config = dict(
    activation='swiglu',
    router_score='softmax',
    routed_scale=7.71,
    n_kv_head=1,
    norm='rmsnorm',
    norm_place='pre',
    parallel_block=False,
    init='normal',
    init_std_o=0.0,
    dataset='wikipedia_en',
)
Below are experts of layer 2 (counted from 0) of a mixture-of-experts language model. Rows are named router (the router's row for the expert), gate (a neuron's input weights, with its number), up (a neuron's input weights, with its number), down (a neuron's output weights, with its number) and show model dimensions 192-383. Each number is 128 + 24 x the weight over its row's rms, rounded and kept within 0 to 255. Numbers have three digits each.
Before each expert's rows: a language model's description of what the expert responds to; "mostly gets" lists some tokens that are sent to it at least half of the time. This comes from a sample of Wikipedia text that the model never trained on.

# expert 34
What it handles: Infobox field labels. Infobox field labels and line breaks, plus army and empire names in military and geography pages, such as Province:, Army, British.
mostly gets: " Army", " S.", "°N", " Union", " rather", " William"
router:124110127150105189144167148126117119133150128162168164141122122149135137138106100092186144142125105106128102134109128144107108096132112120136109119129158193105134189111177138127149120133125097122147133118159138099112116132128134142147144174132113125144140128168132163118139143153117127133118089138146105098099149135105111110154122141129114113127166138109117126146115123137154119073100183150120110130099121133077112095125132130152112122101173093133112081088092109129121129163158136138190097114093106139113116104151144125119110122135129124144099161165130132129102130154119141149
gate0:123147116133110138109084155149148091126114133117113154123129091129166142154110158131117082110149130163111146117170177147099111157110117131121156149140147126120116131126114122134105142100123119114140161089149114162103100146130126128157114131154158104154121141096168137115138104115078098110148140128140123150112129122143134112144116111140101127122110131127140135083128089135110167103116110097131143176115096155164152157142154118129126119142078106115180119103106110168122113091122138100121117167144116145191102149145110113149139159106102158131142118096108140103121091138121089191
up0:130115149173104127113147148133095112127119136173132123125123069117121148125145158113125109122117138120154129143102100131126100104104094116206157140134165108155136136084146104132153159125133105092137160094178159125118129166110140129156103150154141119100132178145156134123109136121098126119146126125173148101135132075164106119159137128093101100112111154125128092129142126122133094141112108131170135152106129164094139127097129183129095126112132100148140105112125125145119122123132125102129112126135146104133127167110104167147132116159122136100126130120130116098140131116113138174
down0:128147111144124145100172170114112191127083137120144108143102103130098132122126165136112090125140150140109130107149128120120119139149125173141131121140091113096129129112058109091108116118137118132148131112117110158135153139138148149124146123182029159103151157099179136141149137092116144149134110156143103104142108132126127162114142101138155121151136123101145120122153083124100102188115136132129135146142120181089147157114163137142115163114139111159145141105139123156126105112145114141115127136085123128129113142088106151117057209149046131141138112117139134121147188116115119146

# expert 28
What it handles: Tables and military names. Table pipes and opening words of military or national names in infoboxes and lists, such as People's, Navy, First, United.
mostly gets: " People's", " Eastern", " Navy", " Atlas", " Syrian", " \"C"
router:140116134112187119130172115106138127132120168129125128115139098146106147152110139115074157161122121143160120126120115114112152097130119135158141188173107134105177135159147103137124117111182089108155121133116126120101152151137114183156092144103126124152111147130144155130129129128146115113075133139065113097118152126129120070157150144091096142115099122139152128126132188133184120132133132155141154102109136162153122120109130129151142139108149123173135130070097109113118145135142139085124126178131097125126133142127122115216149134141140098138110136099116132106091154087114138171
gate0:131132122106153125103093137115137151187089128135111095144127106129156141120113132111152115136096094098133151106101066086137143097099118105121106101163152137147129143120113164131144099143107140155127158129161128137141141106120151059097117116078131119129129134116098130125143165109138149129132128112101133136167110124102153125117121135122130120170143125111097175178099118101132106146138106174112136101122119138128103096124134044110119127128140170107150115117154171130120179118147122103109144126124164141125075120114097067087110131131110138144130103174124106124127154150112103119
up0:166139121141115140107098119112108109101108117067159144150106146136121123136117169094087132176138131105167159107164084127135132080128122191114126131160138124092111113147123107136146159118138104121153077156104113122123161114121118125181132171127114127121114149106104135124115137132172090123110116091115115123166134129114103139119089125179137136102117151166146159131143059129118171133138098149141108191077159126162150166091135121125131136140164111123141106158113106121113132104140198147115126132092126178144122135137146106112078097084120150095089153128151161128078126110136090123
down0:098123114132114148123118103125154109123121118089112093144158123096162104174132117091128137124102105144136151138110149106110116120120131164135134083127147164112130125100098136138096128107096101157151125108139105158162128110139124133108112130104141068141139125136123147151135112100167121127179117159097090185103155129142151109100094103108117153182152128113093129153138125136089142172111150136129144131123119138172161115125120087100133138111136168134111122168120120119147160145120179131109095111126129165058121128139125147156116093105137109124108130136138120091134115126122152114

# expert 36
What it handles: Taxonomy stub phrasing. Words in species stubs and taxoboxes, such as from in "It is known from", native, orchid, Species:, Authority:, Insecta.
mostly gets: " song", " Species:", " Authority:", "idae", " Order:", " •"
router:106101130152131149146111134148146121100109101109153101116099118102102091146126124093109170134099106113156114121172153097156136153129109131158133095153087149121159168139113142137088113082128134120153118119104141151107153147123120117123150150126125135161127176147123158130158142106136141128151100147164098114105137138137097128125115145069150142178149157126128111097107117140184119134124166138170140144089123088116161143073145194113134110072131158110110069119099124144148141141157150135157117108100087123120166126106078126177134113159170149141129148125142133144159153123107109141
gate0:177144134124136137100130094123158087129139132171152174142108144141151130111134122166124146143108144122136157122136136088125145098123108155111126128106111141118083112080146124129084146124115130073132162098130159137112081162145164156114076157089081111145114150124088123120105123139131100114114126109136132121115095096141137113098090106155187112124132136101104103081130107091148143124126136114128128110085133161165125147155119141161122155147157121132161116131134111159134133087156138120154172092110151149149108090131178150125125112111147139137121121134137142167136112115157101126
up0:058075118083121085163118113156139163129116155126124132125158137135130120135128114181143118165137131126098130145096107123100099124090115120143181152188125129152130109150176118120164117139131122127119116092106133143148136138128118165140116116137163141145143103125155100150141128101117139154142098167077123127121154090085139130174145132128118160146154122111118130129156142162081143139143091130092117105130127104132091086135158131121155136132148143141051126170139095129103121118095117149167118140146127126113145145120109158081112142138103089127146145133130118137129152118124159112
down0:117134123093115156086140095162140138144120126134153186112170145139089134178156129145075156157141139155139103109129118110140120126121106092146133174118132136130155141157129146117149120099136184086119133164097114107127167148090140138118105156141123139106127129134143104083130120114139164159118130148096109099097109168134106141092115108089148158156132101142083123112135122114165126140118123117141151129131108150124147073173156118074152143135123133112138155152121104121128105129126128117151182155113103104081149122122122121114109153137137089157109085139128131110118154159125129119